From a checkpoint of a small mixture-of-experts model trained on Wikipedia.
Size: 12 layers, width 96, vocabulary 16384.
Training: a variant of SOAP for the experts, 249M tokens, 10612 steps.
Below are experts of layer 6 (counted from 0) of a mixture-of-experts language model. Rows are named router (the router's row for the expert) and show model dimensions 32-63. Each number is 500 + 25 x the weight over its row's rms, rounded and kept within 0 to 999. Numbers have three digits each.
After each expert's rows: a language model's description of what the expert responds to. This comes from a sample of Wikipedia text that the model never trained on.

# expert 32
router:534449488483561506515494524511489474500515539513519532521511544546470503512487472522471485485509
It responds to: Common male first names like John, William, Peter, Tom, especially in Saint John, St Peter, and name lists.

# expert 25
router:527509481538443520503519493501488505527454474522509475512524474512455471476490466507515481473493
It responds to: The leading digit of a year split from the rest, such as 1 in 1942 or 2 in 2008, and pieces after un- like in(habitable).

# expert 16
router:476486469447529496517479490461500487489460541507445474492516450493501484496499520458484486483487
It responds to: Word-final pieces such as s, ing, er, ers, es, and short phrases like in the after them, across names and ordinary text.

# expert 45
router:495486473498507534529482509521519523474521501497520480527531499498522537480467473492533486522509
It responds to: Stems inside Latin binomials and taxon names, such as moll(is)aria, (pict)a, (k)ribbensis, plus common nouns inside institutional names like Patrol, school.

# expert 6
router:503467477517514531502459544530488496501528488529504476526529547505513490454494544512505500512499
It responds to: Dashes, commas and closing parentheses after life dates in bulleted lists, e.g. "(1957–2021) –", "(born 1963),", plus "He was", "as".

# expert 29
router:496478476497512531527480504522515525463518492504523487525529500496518539479463472499535486522507
It responds to: Pieces inside Latin species epithets in synonym lists, such as p(auc)imaculata, (cons)persaria, plus word starts like res, ent, social.

# expert 27
router:463535469457525508508473501520518477493501491537454495463507450504516488478509488494479501467519
It responds to: Endings such as est, ist, ent, ant, as in aristocratic, clandestine, terrorist, plus some numbers in tables.

# expert 37
router:449501484488455524519472510514500491463523462494535538544523485511519517498501520544494499479512
It responds to: Particles and parts of hyphenated compounds, such as out, off, up, and -to- or -of- in face-to-face, word-of-mouth.

# expert 42
router:543515473498540512529487513518506517485520513463497479514473454453513497510532522463501452453490
It responds to: Inner syllables after an initial letter, such as "b-iod-iversity", "f-ulf-illed", "b-es-ides", plus phrases "along the", "across the", "ability to".

# expert 30
router:491483478500504537533482512520511525465517503508522486525522500500526538483467469503528488528505
It responds to: Middle or final pieces of unusual names and Latin authorities, such as "C-ogn.", "Id-ris", "Wetaski-win", "enzy-me", and prefixes like "ind", "Inf".

# expert 22
router:494478503530540517540513453502518491500528466533496445544539509512505520480526485487527484479524
It responds to: Words like West, East, North, War, air and Air starting proper names or compounds, e.g. "Go North West", "air raid", "Airborne".

# expert 40
router:487474479500508533525476509519520525468519497505523476522526499501525542480469476493525490520506
It responds to: Uppercase letter pairs in country and team codes (TUR, ARB, NED, PAC) and pieces of foreign names in tables and sports results.

# expert 0
router:522475468506506531503459485517487503478497504532497465494539515510519489524494469465504470543503
It responds to: Pipe separators and column names in wiki table header rows, such as | Votes |, | Notes |, | Apps | Goals, | Team.

# expert 35
router:531504488494498523483483470532479476470517481512480477535515462530539529528438516533499478506541
It responds to: Articles and determiners before noun phrases, such as a, the, an, one, some, this, including a in a.m.

# expert 15
router:499519471493494507500529527533500460458482528500492502511496468487462527554487506553499479492505
It responds to: Word-internal pieces like il, ill, arl, itt in pavilion, trilogy, till, Hawksbill, plus list dashes and digits in tables.

# expert 33
router:491506528508497506526543485477544549527515542454527511508514469556506483501511511545481484526476
It responds to: Inner syllables of words such as tro(ph)ies, st(rat)a, he(ct)ares, plus line breaks, periods and digits.

# expert 12
router:493458488518477477483508510496459511485549462533515463511530549497467501502472505486499481487546
It responds to: Institution and office nouns after a qualifier, such as Court in United States District Court, Army, Council, Commission, President, Office.

# expert 14
router:498478473505512534528475506522513515463517503499518485526524501500527537484467474498536487521509
It responds to: Opening pieces of Latin species and genus names in taxonomy lists such as "ser-iceum", "lat-isecta"; also "°N", accented letters, and " (F".

# expert 9
router:528485511494514503483550476512502522502550546508505479502492532529467461527494536500532487535478
It responds to: Conjunctions, relative pronouns and prepositions opening a subordinate clause in biographical prose, such as after, when, which, who, despite, that.

# expert 21
router:498436506503534472535526499520475506519513503542477447514527484497470498530480504497481484475515
It responds to: Lone capital letters beginning a name or acronym, such as B in Chicago Bears, M in MISL, plus sentence-ending periods.

# expert 23
router:463483507499532501459441471516473484506504516510471515481533508528506542488513532549473514503529
It responds to: Word endings like al, ar, ative, ular, ican, as in ephemeral, Dominican, Winnipeg, plus list dashes before a capital.

# expert 4
router:500469485503550486541519476484512493485474495469513503527472494486469545492455534533460518568502
It responds to: Vowel and short pieces inside foreign names and words (Franç-o-ise, Camp-o), plus pipes and labels in football-career infobox tables.

# expert 43
router:525525489488497535544476458519490516522490479481475494507495519516482464521473498477470497495538
It responds to: Field labels and codes in infobox-style lists, such as PubChem, RTECS number, Kingdom, Family, ISO, and coordinate separators.

# expert 17
router:495483476500510533527484502521518525468521498499520484531531496496525539487470471496535484524504
It responds to: The piece right after a capital initial letter, mostly in genus and species names in taxonomy entries, such as D(ipl)ostethus, P(til)otus, C(op)elatus.